config.toml
n_experts = 16
experts_per_token = 1
activation = "squared_relu"
balance_loss = 0.00533
vocab_size = 30161
seq_len = 1024
Below are experts of layer 3 (counted from 0) of a mixture-of-experts language model. Rows are named router (the router's row for the expert), up (a neuron's input weights, with its number) and show model dimensions 0-191. Each number is 50 + 10 x the weight over its row's rms, rounded and kept within 0 to 99.
After each expert's rows: "comes after" lists some tokens at least twice as common just before its tokens as in all text. This comes from a sample of Wikipedia text that the model never trained on. Tokens count by the router's weight.

# expert 14
router:59 51 52 44 38 49 77 50 44 47 60 31 49 54 49 42 57 67 79 57 64 46 48 46 46 58 40 49 43 55 36 49 40 50 44 49 71 53 55 50 43 49 54 57 49 51 55 56 50 54 44 72 47 39 52 61 62 55 37 54 35 60 48 45 33 61 39 48 46 39 39 32 50 48 47 65 50 31 47 50 42 47 40 43 63 65 48 45 53 53 49 43 56 54 45 23 67 46 61 41 48 46 47 61 49 72 45 36 54 47 50 47 40 51 36 64 52 49 42 46 46 64 47 43 29 50 48 39 41 38 63 34 73 64 50 32 65 57 46 59 30 57 65 53 48 47 58 55 49 54 50 38 38 39 44 38 50 35 54 56 50 63 51 24 42 50 44 62 65 43 54 34 58 45 54 52 61 69 64 58 61 50 50 35 51 64 51 55 53 48 72 42
up18:54 47 53 49 36 59 63 66 50 49 32 53 60 53 45 42 53 52 55 37 35 65 60 41 42 46 43 46 37 41 21 77 50 13 52 55 47 58 46 53 33 52 40 39 53 44 55 38 79 39 39 32 60 55 46 36 67 57 41 44 34 62 54 42 41 58 34 48 48 54 52 70 46 43 54 47 55 52 39 66 50 53 52 67 42 53 49 58 49 54 42 63 58 44 42 62 59 60 51 45 45 54 60 56 49 51 44 45 46 53 47 80 28 61 60 56 54 50 50 60 43 58 49 47 49 50 50 45 50 43 54 67 48 48 51 46 59 73 52 40 45 49 73 40 39 60 41 52 38 42 48 51 48 52 49 68 49 51 51 50 64 37 44 50 48 61 52 57 46 51 34 55 45 52 37 56 59 59 46 64 65 56 57 47 60 35 39 35 29 50 48 53
up19:35 50 49 52 43 49 70 74 46 50 64 27 50 54 51 69 69 61 50 55 50 39 52 56 52 49 46 56 36 50 49 51 45 31 39 54 63 50 38 48 57 52 54 62 47 55 49 43 51 18 47 60 46 43 43 51 43 66 46 62 50 57 47 45 49 43 56 58 54 57 53 53 67 66 45 51 46 43 61 54 58 53 48 56 27 42 36 53 35 51 71 58 69 48 52 44 53 52 34 50 63 38 44 42 56 35 62 40 47 50 44 34 54 60 47 59 49 38 40 57 76 60 55 59 42 67 49 41 68 49 49 49 62 64 63 46 51 48 45 34 63 56 55 53 63 47 52 38 68 69 31 49 53 47 56 48 54 40 61 52 43 49 51 50 43 28 42 39 51 51 37 47 48 42 45 43 54 50 53 48 76 43 20 35 46 49 44 54 56 33 37 48
up20:56 35 49 60 53 44 49 53 46 36 45 40 51 27 52 46 37 36 59 58 60 60 55 59 26 42 52 52 44 50 63 47 45 54 51 36 58 39 56 52 60 79 52 40 42 45 59 57 55 53 60 58 50 51 43 40 57 56 52 56 50 59 36 55 40 48 49 52 39 50 62 59 50 52 49 62 41 34 53 63 62 52 52 62 50 51 58 60 67 48 54 42 62 47 60 35 55 41 53 57 47 48 44 34 61 69 46 43 52 36 51 54 51 43 52 53 64 51 39 48 54 53 38 54 58 48 48 27 31 50 53 54 29 42 70 50 67 41 45 28 52 67 47 51 36 64 75 16 54 50 54 56 48 45 67 58 58 27 32 55 32 44 55 48 46 39 62 51 42 41 51 54 52 50 46 41 48 79 65 40 59 44 65 42 42 61 50 46 50 46 41 61
up21:57 33 56 39 53 59 52 50 44 48 48 56 46 52 44 45 48 54 41 48 46 41 40 44 44 47 47 46 63 52 52 57 49 62 53 43 51 46 51 73 59 44 49 46 52 51 55 46 47 46 42 53 50 51 49 78 48 45 56 58 53 43 58 48 44 55 44 48 56 42 29 50 48 52 54 51 45 47 57 45 46 52 49 49 36 19 63 49 47 53 38 63 41 56 49 31 43 55 39 57 49 54 40 51 50 32 51 49 36 39 55 31 35 53 54 25 51 79 41 49 46 71 63 47 42 65 62 40 51 44 76 50 45 53 48 36 50 23 45 33 54 67 60 46 70 50 69 65 69 42 46 45 37 64 78 63 48 47 47 56 50 54 57 48 55 63 49 59 50 50 54 35 60 44 54 76 34 52 51 51 37 57 41 58 50 66 44 43 52 40 49 78
comes after: " ", "201", "200", "202", "199", "–"

# expert 9
router:55 67 58 36 41 62 61 58 56 40 54 34 49 67 36 30 54 85 66 66 59 56 40 50 51 60 51 38 49 55 41 27 41 39 45 56 51 68 65 40 57 57 42 62 48 51 46 53 52 49 59 69 42 48 30 52 49 34 48 74 46 52 44 38 39 58 41 46 56 43 46 41 49 40 49 55 37 38 40 63 61 52 36 48 45 54 45 43 46 53 36 55 60 36 43 42 69 57 55 54 74 58 48 51 56 63 62 51 41 45 43 44 53 50 42 67 55 48 37 40 41 62 37 63 50 33 53 67 42 43 54 21 46 52 54 42 45 67 46 36 54 45 41 64 41 50 45 52 61 45 61 45 52 57 36 37 50 46 48 47 51 57 41 44 49 49 44 65 58 50 46 63 42 56 60 45 53 57 57 46 57 47 52 49 35 68 44 52 57 57 76 47
up14:59 53 75 54 52 62 52 67 49 57 57 45 41 54 35 38 49 78 54 57 43 45 50 52 51 52 39 52 69 33 49 35 40 64 48 51 59 50 46 37 44 55 29 45 36 50 52 49 48 59 50 56 61 64 49 49 46 37 42 46 45 50 49 23 52 50 38 49 19 54 48 48 62 47 51 51 43 33 51 46 72 35 35 46 38 47 54 36 44 51 29 52 44 54 38 59 61 60 49 51 38 57 39 48 42 41 42 62 67 45 39 51 37 45 52 58 50 57 44 56 47 69 55 47 55 54 49 61 43 54 60 45 48 51 57 40 57 61 52 50 51 59 56 60 43 51 33 55 60 58 55 59 51 38 51 47 64 34 53 49 55 78 35 72 67 44 45 70 63 52 51 55 49 49 49 39 40 44 57 44 40 48 44 42 44 44 44 52 48 44 76 81
up15:08 51 42 33 48 49 60 58 60 51 56 69 51 64 56 35 51 68 56 46 38 56 46 59 70 49 63 49 35 40 53 63 62 58 29 53 49 27 49 48 50 44 35 59 49 61 39 53 62 47 64 62 51 50 42 43 53 50 53 49 50 56 43 58 53 51 57 49 51 62 51 49 43 52 52 54 50 51 52 43 62 81 60 42 51 69 51 45 63 34 61 46 31 58 66 46 52 54 71 43 37 56 34 48 47 46 50 49 51 43 49 51 49 42 29 62 53 53 47 56 50 61 50 49 51 72 45 32 60 63 26 48 47 54 50 45 32 56 61 37 54 50 55 61 42 37 52 47 45 56 54 47 56 62 54 46 28 40 60 40 51 46 51 59 51 50 59 58 50 51 54 49 30 53 20 45 50 46 50 40 55 48 35 59 38 63 51 35 47 45 50 40
up16:66 47 45 55 44 47 47 45 69 33 33 40 43 49 50 55 59 46 53 40 38 49 55 57 57 36 61 61 38 43 56 48 49 51 41 50 42 62 48 62 57 64 53 45 33 65 50 75 51 47 52 53 44 42 65 52 66 50 77 47 37 66 47 42 38 39 47 56 40 50 51 38 64 46 59 52 49 60 32 41 63 44 47 40 58 70 61 42 50 55 64 45 65 47 40 37 54 44 45 47 50 73 49 69 55 56 49 49 48 43 45 48 40 41 45 48 48 47 61 58 60 40 74 63 44 50 47 63 39 58 49 48 53 53 46 47 52 50 39 34 47 68 25 55 44 58 62 50 45 55 56 50 54 65 56 52 64 49 35 62 40 61 46 30 50 50 44 44 31 32 56 32 29 55 46 57 65 41 37 43 41 47 31 76 50 55 39 44 53 48 51 63
up17:55 48 72 50 59 47 37 55 53 49 49 42 39 46 35 51 29 52 56 45 50 50 36 37 74 75 50 53 55 67 48 42 36 46 60 47 55 47 48 46 49 47 33 58 39 58 48 49 66 45 32 48 65 59 38 44 50 71 65 54 54 25 45 41 50 38 61 53 50 48 44 35 60 43 33 54 55 42 46 42 48 52 39 43 40 56 50 50 60 55 60 52 59 40 52 52 38 41 37 51 41 42 70 52 36 47 73 44 54 65 51 60 55 51 59 33 65 52 23 66 50 58 53 46 59 53 55 66 50 28 60 50 49 33 44 42 42 60 58 46 46 51 52 52 62 37 47 71 73 49 55 46 39 54 58 42 66 54 58 40 43 56 39 50 52 37 43 61 54 46 47 56 49 53 53 37 55 44 57 56 42 48 58 30 56 53 72 35 50 54 73 49
comes after: "-", " |", "==", "|", "\n\n", "==="

# expert 12
router:53 75 57 49 61 45 52 35 56 36 50 61 56 59 45 51 29 62 52 55 47 35 47 43 44 49 62 40 72 62 63 52 52 42 39 56 58 37 38 53 60 48 63 34 50 61 68 50 66 46 78 64 55 35 49 47 62 59 40 53 53 47 43 51 46 55 26 38 51 60 52 30 38 55 48 47 40 48 30 55 45 51 41 48 62 48 59 55 62 33 48 56 33 48 37 48 60 48 57 60 56 49 37 48 50 55 40 52 48 40 54 55 60 58 36 43 38 56 48 35 38 79 55 49 40 30 45 54 49 52 56 48 50 59 62 54 41 63 53 40 53 43 62 44 56 58 52 51 42 55 53 38 38 39 51 52 66 35 56 54 48 42 51 46 66 45 46 52 54 48 48 55 31 58 46 52 59 83 44 31 69 64 46 42 36 63 34 49 48 46 58 48
up26:40 49 65 50 41 50 66 48 33 57 38 53 55 66 53 49 41 60 61 70 62 38 36 40 41 58 52 55 38 48 53 23 53 51 46 51 63 62 49 50 45 38 51 42 59 45 35 73 52 46 42 81 49 46 45 31 63 53 48 47 39 46 62 46 52 44 51 33 54 77 49 62 67 56 59 51 51 47 52 58 81 38 46 51 33 48 49 51 58 61 36 62 56 60 42 43 52 59 44 60 48 56 45 30 47 52 61 50 51 62 49 69 38 53 48 50 53 48 67 54 36 52 36 52 45 69 51 41 60 59 44 36 52 51 49 53 70 45 53 40 41 47 51 50 50 29 54 57 52 74 43 43 57 48 48 64 48 44 65 47 32 48 61 55 41 55 36 52 40 45 29 35 40 43 45 37 47 52 52 53 49 65 51 48 55 39 43 46 48 51 34 48
up27:51 61 39 42 50 32 53 54 47 44 35 42 35 49 55 04 46 53 51 44 42 70 61 57 50 43 49 49 50 53 49 64 59 54 35 42 52 46 50 43 37 57 51 47 51 54 45 55 52 69 42 61 67 59 60 59 44 40 54 42 67 51 50 50 49 48 35 72 49 55 62 54 48 56 47 50 35 73 56 52 57 47 36 40 50 68 44 51 62 52 46 60 81 51 32 52 63 56 37 31 48 50 61 60 27 60 62 37 53 58 50 47 60 42 48 47 59 55 52 71 64 34 60 42 31 41 49 44 68 38 49 55 50 43 29 46 35 49 48 44 40 51 64 50 35 75 49 53 41 51 53 54 50 44 48 59 47 37 48 62 58 51 43 51 40 50 38 41 54 55 44 59 38 53 42 52 50 44 44 49 43 54 61 58 46 58 47 61 58 40 62 52
up28:65 62 47 56 63 50 43 31 60 54 68 58 34 52 64 55 47 40 55 57 42 54 49 53 48 49 52 65 48 79 44 70 52 50 29 45 54 58 54 52 23 46 45 38 51 61 48 48 49 48 54 34 52 57 51 33 32 58 50 42 48 47 36 53 39 54 55 42 59 43 35 53 36 39 55 54 50 51 55 42 47 47 70 58 55 51 42 60 49 67 55 57 52 52 41 77 36 54 41 57 57 52 46 56 39 54 60 46 45 56 51 54 59 59 49 43 38 41 50 36 64 61 62 36 59 54 50 51 60 53 52 59 55 57 47 38 50 39 29 46 56 71 46 52 36 49 54 39 48 54 54 28 43 40 47 52 38 27 66 47 51 36 52 68 61 70 27 34 43 60 48 43 46 31 54 46 40 66 47 49 51 64 49 34 48 68 50 56 48 67 44 47
up29:55 52 46 49 54 54 41 43 53 55 53 55 42 62 59 45 65 53 38 58 44 51 50 47 67 56 50 47 58 68 60 44 52 53 63 32 43 37 46 47 49 59 59 48 62 54 46 38 31 53 70 45 57 68 55 43 59 51 81 59 53 46 47 41 46 57 39 46 40 62 50 19 58 47 52 51 54 48 51 65 52 50 47 38 27 65 38 54 65 43 42 64 36 45 62 60 58 45 45 33 49 60 61 46 56 44 38 46 51 50 50 50 69 50 51 37 58 50 53 39 57 65 51 52 62 36 64 42 30 44 50 50 34 29 40 46 59 56 47 40 57 51 59 52 41 51 56 51 47 63 50 52 19 68 52 46 54 34 41 45 38 37 37 55 62 57 49 56 56 44 53 48 46 51 41 54 58 57 51 29 30 81 53 54 43 47 45 32 62 47 40 60
comes after: "\n", ")\n", ".", ".\n", "1", ";\n"

# expert 5
router:70 67 55 30 44 43 46 53 56 40 73 47 53 42 44 35 35 68 47 56 40 48 42 44 42 50 37 45 45 59 37 39 44 44 45 59 66 59 44 41 32 48 47 61 54 62 40 54 84 50 71 60 69 38 48 54 55 53 45 47 48 57 39 41 45 46 44 49 60 40 53 34 43 67 55 50 39 29 31 46 40 43 49 43 68 60 46 43 59 36 33 58 40 40 60 45 47 40 42 61 53 54 53 56 47 60 57 44 43 45 56 58 52 53 58 39 36 46 39 49 51 58 39 35 41 25 51 48 41 46 49 56 54 72 39 49 52 75 51 44 65 56 52 58 38 49 41 56 54 50 58 48 45 43 64 48 68 36 53 50 52 47 45 51 52 68 53 63 51 35 52 42 56 48 42 70 58 70 52 48 71 41 50 45 40 58 46 52 47 46 66 45
up19:47 37 37 47 41 67 43 52 55 69 51 57 50 53 45 51 58 36 49 33 39 60 38 51 56 35 56 56 51 56 48 49 49 57 52 45 39 49 56 43 59 50 58 36 37 48 68 61 34 47 33 57 53 59 66 57 53 46 41 47 54 76 61 31 40 44 35 52 47 31 50 39 43 31 44 52 51 62 59 28 50 27 43 58 34 52 56 52 51 52 42 48 53 59 69 29 63 53 60 46 54 56 48 47 59 63 48 12 63 29 44 62 60 48 48 47 56 57 65 37 50 47 50 50 42 40 44 45 65 49 56 50 50 30 59 53 66 44 48 48 48 71 50 54 37 71 63 38 65 42 44 53 59 50 48 46 54 64 60 59 40 50 60 56 64 51 50 50 54 53 51 47 50 49 43 44 47 53 51 70 52 72 58 45 50 59 54 45 46 28 44 55
up20:46 46 50 50 43 55 66 38 71 50 50 50 52 42 48 60 43 47 45 33 45 51 51 32 55 67 54 62 44 44 53 40 55 53 54 54 56 66 55 51 44 54 62 52 39 70 50 67 49 61 31 59 76 53 60 42 63 43 42 49 51 48 42 50 43 62 29 49 65 65 63 55 57 52 29 64 41 44 50 45 41 46 60 37 59 61 61 42 57 33 57 49 26 59 49 37 65 54 49 47 53 57 43 36 58 62 32 46 43 59 56 51 60 66 45 65 49 68 44 50 35 52 55 38 59 54 35 45 52 45 60 47 40 47 35 42 24 44 52 50 37 50 58 50 35 60 24 53 47 40 53 51 47 35 60 40 67 48 36 57 51 46 32 76 32 41 65 66 44 53 51 39 52 43 37 46 50 52 39 51 55 55 47 54 52 46 60 60 56 65 54 47
up21:59 52 54 34 49 64 54 47 49 55 49 52 46 42 64 45 43 60 59 61 52 27 52 50 46 54 51 41 78 50 47 62 52 37 58 47 50 44 44 34 51 48 53 42 59 62 38 58 51 72 64 53 45 46 71 35 52 25 53 76 67 49 53 46 50 49 48 44 34 62 50 36 39 50 52 41 42 49 56 52 63 48 39 50 34 50 39 53 57 46 56 48 59 67 52 64 43 44 46 47 53 59 58 51 51 47 53 66 58 52 48 45 54 48 48 54 58 25 47 41 32 57 48 50 40 37 59 53 63 35 56 53 62 50 48 40 24 51 52 58 44 68 26 58 50 61 52 66 48 34 58 61 53 55 40 48 47 68 48 39 47 44 43 46 65 34 43 50 73 55 43 52 31 52 43 64 56 44 54 56 36 53 32 50 54 73 20 48 43 46 52 50
up22:50 59 59 38 54 37 50 50 29 56 50 61 60 33 38 67 57 53 81 45 44 56 38 51 28 50 36 30 60 54 41 44 49 75 43 50 55 39 47 51 62 50 50 49 45 60 53 39 35 35 63 48 57 47 71 57 49 51 64 71 39 54 63 43 40 35 60 49 52 75 70 64 51 57 55 42 41 48 48 41 44 51 52 52 53 53 53 55 58 54 51 43 57 48 48 63 50 45 73 52 50 50 58 45 41 51 48 51 64 51 53 44 55 48 48 41 57 50 42 63 27 50 53 41 69 24 36 56 68 40 49 53 52 49 58 51 57 47 31 32 51 50 45 49 56 49 54 60 47 32 30 48 61 47 46 43 57 59 60 55 43 35 41 44 40 58 57 33 28 46 58 56 48 64 58 54 53 64 59 39 49 26 50 62 50 53 44 49 40 49 40 54
comes after: " ", " of", " in", " to", " for", " with"

# expert 10
router:53 66 47 51 59 42 58 41 67 56 65 31 54 62 44 38 38 63 66 66 40 46 35 50 26 46 39 50 51 67 48 55 50 56 33 57 65 56 45 57 64 50 45 49 43 56 41 49 61 43 44 52 49 36 53 72 55 52 39 60 52 49 57 43 38 33 51 54 58 57 60 39 41 64 40 61 49 31 52 51 42 46 52 48 56 74 54 49 52 38 55 46 57 40 36 45 43 51 49 63 48 75 39 45 46 54 54 60 43 42 63 62 59 64 45 51 50 48 41 51 54 58 56 50 40 33 37 51 53 29 42 52 50 59 41 46 57 58 48 22 47 53 60 41 46 37 34 55 49 27 71 55 44 52 54 36 52 51 60 69 51 47 46 46 52 60 46 43 68 29 54 54 34 46 47 42 54 67 50 39 80 46 58 46 60 63 50 52 41 41 58 41
up22:62 44 52 41 69 53 65 50 47 54 54 54 47 56 32 42 56 57 49 39 53 39 49 35 51 65 51 55 62 61 56 58 53 64 32 45 52 74 34 53 53 49 55 51 57 53 51 43 50 52 51 38 50 64 45 35 68 29 46 45 47 52 58 53 43 55 53 57 42 91 51 46 44 59 40 59 30 47 51 51 49 50 51 43 51 48 48 58 42 48 51 49 30 50 56 59 54 46 59 25 45 51 53 56 63 64 50 54 40 69 50 47 53 40 39 45 45 61 57 44 51 51 38 61 53 48 48 44 58 45 28 52 37 38 51 46 52 58 41 50 49 34 54 49 31 60 37 30 50 47 54 65 31 40 53 70 51 54 28 45 41 42 41 55 43 53 41 45 57 70 60 46 59 46 50 43 40 47 58 35 81 53 38 60 51 45 45 51 83 57 54 53
up23:46 50 48 56 44 53 26 44 41 44 46 09 54 58 50 57 42 42 53 53 50 42 65 58 53 44 53 44 38 43 54 38 52 60 71 51 51 72 52 57 39 33 26 53 48 43 64 59 58 46 46 51 45 58 50 65 49 43 59 51 54 29 53 53 45 49 29 47 52 46 46 55 43 58 37 52 32 40 42 53 64 50 33 53 52 53 55 60 44 53 44 53 57 63 50 50 68 47 51 60 31 42 45 61 27 51 56 61 58 54 60 71 48 47 62 44 51 54 28 67 61 64 47 37 62 52 52 52 37 57 47 51 69 56 40 62 60 57 50 59 61 45 52 70 49 53 47 45 54 48 51 28 52 48 45 50 51 58 41 54 43 35 74 43 27 53 42 34 49 55 55 63 50 46 51 46 56 68 39 49 49 45 65 33 61 50 66 56 44 38 49 49
up24:40 51 39 61 48 59 49 70 32 47 36 55 46 49 47 70 46 14 28 67 48 48 54 53 34 51 42 15 53 55 47 50 49 50 50 53 30 59 41 57 36 64 46 61 45 49 54 50 48 57 67 41 50 50 47 57 66 50 59 60 70 51 50 47 30 41 35 59 53 35 58 48 53 34 51 54 59 48 45 47 67 55 52 52 42 36 62 47 45 46 45 50 59 66 47 51 54 45 47 46 47 72 24 44 50 72 59 58 48 65 46 47 41 45 24 47 38 55 52 59 44 56 35 60 47 51 49 46 52 54 54 52 52 66 49 68 57 50 47 50 52 37 57 64 45 49 50 56 42 50 41 45 67 35 54 62 46 45 47 51 63 53 61 40 41 71 45 46 54 59 46 40 51 65 43 52 62 60 53 44 70 54 35 44 57 55 30 44 44 53 56 50
up25:39 62 61 39 39 75 70 37 50 52 47 54 55 57 54 50 51 52 60 50 46 50 50 44 48 44 40 33 48 60 52 43 37 51 31 52 52 49 49 35 38 45 53 56 57 52 60 49 31 42 40 50 49 54 49 39 62 54 41 47 57 51 51 41 53 62 48 52 59 49 51 45 51 43 52 42 52 51 49 96 65 44 45 64 40 39 36 48 47 39 43 52 41 39 43 49 62 51 47 57 56 53 61 31 61 41 63 50 49 41 67 39 51 23 70 42 67 56 36 49 57 49 57 49 59 45 44 50 41 47 52 43 52 74 44 41 71 52 70 58 41 53 52 42 40 40 44 47 50 56 52 41 64 48 52 54 55 60 69 62 49 50 55 51 53 43 48 48 36 37 54 45 46 40 53 44 48 54 66 64 27 41 58 43 50 52 79 42 70 24 50 53
comes after: " the", " The", ".", "The", " his", "-"

# expert 11
router:62 61 60 34 57 56 35 49 60 41 71 56 44 46 37 46 41 63 65 68 45 35 41 46 49 46 31 44 59 57 49 54 43 56 53 47 59 42 46 43 48 56 45 44 37 52 55 42 51 44 65 56 55 40 51 50 59 54 33 49 50 47 38 49 35 51 40 56 41 46 62 36 47 57 50 59 29 52 40 63 56 51 44 53 78 49 43 51 57 27 44 57 46 46 48 39 61 32 63 48 47 48 49 48 48 48 35 56 51 41 49 65 48 53 41 43 64 69 46 44 36 58 43 30 44 35 48 70 30 36 55 44 46 68 53 46 44 76 53 49 49 47 62 44 59 52 41 50 46 50 46 44 45 39 51 39 63 46 65 68 65 38 54 44 57 62 49 54 52 43 52 38 47 40 48 80 48 79 49 36 71 44 43 44 57 58 53 65 44 36 54 40
up17:49 25 43 74 63 52 45 31 37 62 63 39 35 52 43 71 54 62 47 30 60 37 53 55 42 45 59 50 50 50 52 38 55 53 47 32 36 58 48 50 50 53 60 51 48 46 43 40 50 48 39 74 55 60 44 50 56 46 44 39 52 24 36 57 57 64 50 58 42 54 49 45 51 47 42 64 52 56 43 44 75 37 57 66 24 52 62 44 50 51 53 37 48 59 40 45 64 50 54 54 35 45 54 51 47 53 59 43 60 62 50 53 58 32 45 65 47 63 36 48 44 54 51 55 67 57 50 64 46 47 49 54 61 52 50 30 54 50 47 28 50 58 51 64 37 41 33 42 69 39 26 63 30 46 72 55 64 47 48 46 44 53 60 48 56 54 60 41 47 50 33 51 63 54 57 61 47 49 57 52 52 37 47 53 69 50 45 46 60 52 58 47
up18:52 51 54 48 42 43 50 67 58 41 51 45 53 53 63 43 43 55 51 63 69 48 69 66 47 38 47 51 61 60 57 61 57 49 61 52 56 52 63 39 56 47 53 19 45 46 35 68 63 30 44 55 47 58 44 48 46 55 35 44 45 40 45 44 60 65 47 45 47 58 39 49 38 58 53 66 49 37 50 67 51 60 46 65 48 50 29 50 57 45 58 42 55 39 45 59 81 26 49 50 48 43 51 41 33 48 36 71 74 43 50 56 19 52 61 54 46 53 30 40 36 50 56 46 53 53 64 56 54 49 41 41 42 32 43 59 50 45 57 51 45 56 55 48 52 61 35 56 53 41 51 57 20 50 48 53 32 47 48 45 54 51 41 43 61 55 57 51 63 50 41 53 54 45 67 52 44 44 42 45 35 55 58 45 54 68 35 67 48 50 53 63
up19:60 56 33 41 53 57 67 54 68 52 36 57 57 58 50 54 69 37 54 36 72 52 42 48 41 49 48 71 45 52 38 64 45 66 54 44 43 60 60 61 49 56 33 50 46 50 31 45 74 67 48 48 57 59 55 37 54 55 40 29 46 51 50 59 77 49 54 52 45 46 33 58 49 39 56 44 48 75 52 68 64 56 45 51 32 58 59 50 52 35 41 50 55 44 42 38 59 50 50 37 32 50 46 65 47 63 53 43 48 52 57 42 43 53 44 34 28 44 39 53 48 65 50 50 36 50 58 46 59 37 44 49 50 29 31 47 57 66 51 32 69 45 49 45 42 42 49 64 60 39 54 52 33 50 52 45 44 57 51 55 52 37 52 54 61 58 49 51 50 51 38 55 45 42 46 47 45 55 61 60 47 29 68 57 49 42 61 36 39 53 42 73
up20:54 59 61 51 49 38 48 39 46 47 57 44 56 50 35 40 51 47 37 56 44 49 51 38 50 67 64 45 50 45 40 56 43 52 47 47 50 39 53 76 41 50 49 50 66 50 35 56 38 37 49 47 58 53 46 50 35 54 54 37 49 53 25 60 51 52 37 82 40 33 63 45 59 57 65 57 54 64 55 51 50 50 45 52 54 75 46 50 52 48 47 51 47 59 34 53 45 37 54 63 48 60 57 44 51 35 51 50 51 37 53 49 43 51 41 49 44 46 33 46 53 33 57 63 56 41 41 63 53 42 53 52 39 51 40 40 38 60 36 32 61 43 45 57 58 48 50 51 62 61 41 47 62 62 62 66 52 31 52 21 70 43 46 45 58 61 50 58 48 44 44 53 44 33 47 66 55 57 61 30 44 60 52 79 51 89 50 55 48 53 55 45
comes after: " |", "|", ";", ":", " in", " January"

# expert 4
router:62 60 54 42 31 66 36 43 50 39 58 49 50 43 41 48 40 63 49 66 51 36 51 47 65 39 48 36 44 61 55 44 52 52 38 66 48 67 37 40 45 47 48 53 58 44 71 57 45 50 59 32 60 46 41 68 58 57 39 49 70 58 37 49 39 46 29 52 54 40 56 32 44 52 54 49 42 37 46 71 64 48 41 66 60 52 47 46 53 30 33 31 48 48 39 35 56 52 47 48 57 57 37 43 37 44 49 60 50 42 58 55 39 50 35 50 48 54 45 52 41 80 48 39 56 50 53 42 36 49 65 65 60 63 38 37 52 66 35 46 56 46 58 39 53 58 47 52 39 60 51 58 50 46 61 32 62 43 60 63 69 33 50 41 53 55 55 60 56 54 51 45 47 38 40 55 59 64 45 42 56 44 27 43 37 65 43 44 70 46 61 45
up8:43 50 47 61 47 39 45 39 50 43 75 41 55 51 47 42 52 60 51 46 59 49 40 47 43 42 63 61 48 56 69 52 37 52 42 54 38 52 49 38 49 57 46 82 56 58 44 46 29 35 50 33 61 46 42 59 57 36 58 54 51 55 52 63 46 61 50 43 58 48 48 44 34 60 64 59 50 44 64 57 50 26 45 57 35 65 52 46 76 60 58 63 56 45 36 54 50 50 51 20 52 50 49 56 49 48 31 51 50 50 42 54 39 65 39 47 50 59 56 52 50 42 71 38 49 37 50 48 48 45 50 54 56 32 51 44 35 59 53 47 53 22 74 52 57 49 67 52 30 54 39 46 46 33 51 59 72 45 66 49 50 37 49 48 49 58 44 56 50 64 52 43 46 50 43 50 50 51 49 52 58 63 82 46 57 43 50 60 44 52 32 34
up9:50 49 52 52 50 48 33 44 40 45 41 51 46 37 55 56 43 46 50 50 50 51 63 50 42 49 62 59 52 65 44 62 51 46 50 77 42 55 33 51 58 45 56 60 50 46 50 39 71 41 66 34 77 53 42 48 50 50 47 45 55 45 58 55 23 33 43 57 51 43 56 42 48 47 40 27 50 46 43 55 60 53 55 63 44 50 55 43 39 46 45 49 48 46 34 57 43 42 51 51 61 41 55 56 42 52 41 55 71 53 38 47 50 50 44 47 50 54 38 51 56 60 64 35 50 32 52 45 50 47 36 34 69 45 63 34 49 55 71 56 68 67 64 42 64 48 38 35 42 67 40 61 61 50 59 56 51 50 50 56 67 47 62 46 68 53 41 63 50 51 48 36 34 30 45 38 52 81 38 55 83 55 37 40 51 46 50 48 53 50 57 44
up10:68 50 59 61 50 50 70 52 42 39 44 53 50 49 36 45 47 49 41 53 47 48 32 56 55 37 47 41 43 58 39 45 52 36 37 37 64 46 62 32 44 65 45 46 55 36 53 65 62 50 55 44 39 35 46 50 50 47 57 62 65 52 50 38 43 53 53 50 49 53 57 16 56 35 54 63 60 44 65 18 64 46 50 44 50 53 40 46 42 34 62 51 60 48 53 38 62 45 42 57 55 44 57 38 30 71 46 43 58 51 52 72 61 44 49 46 53 52 54 56 46 68 60 55 72 50 43 44 47 34 50 68 41 68 65 52 49 62 44 46 38 52 54 54 60 47 45 49 62 44 62 48 33 51 32 43 50 54 63 60 65 62 45 54 59 27 56 59 49 34 44 63 45 49 60 49 43 48 54 51 73 40 54 41 51 57 31 47 50 55 39 58
up11:43 49 45 68 52 45 56 49 66 38 53 34 73 54 48 46 77 62 47 39 47 52 63 43 42 49 36 52 38 55 30 43 48 46 47 53 65 77 48 51 40 44 40 42 47 48 74 51 52 82 30 47 44 52 56 54 41 49 42 46 53 42 49 60 43 56 54 49 49 48 50 50 56 50 32 42 60 58 48 36 59 51 66 40 51 60 48 29 36 47 58 49 54 49 65 39 56 51 54 50 34 52 52 61 52 57 49 34 53 37 64 58 43 37 60 51 50 52 71 51 36 58 42 48 52 66 39 49 42 57 51 57 43 56 62 44 63 50 52 40 38 45 62 60 60 44 49 46 48 57 51 54 48 29 41 60 51 47 65 55 73 43 43 36 52 42 58 35 51 20 51 42 37 42 50 42 55 50 53 68 60 24 49 50 50 55 51 53 41 63 52 64
comes after: " |\n", " in", ".\n\n", " |\n\n", " at", " from"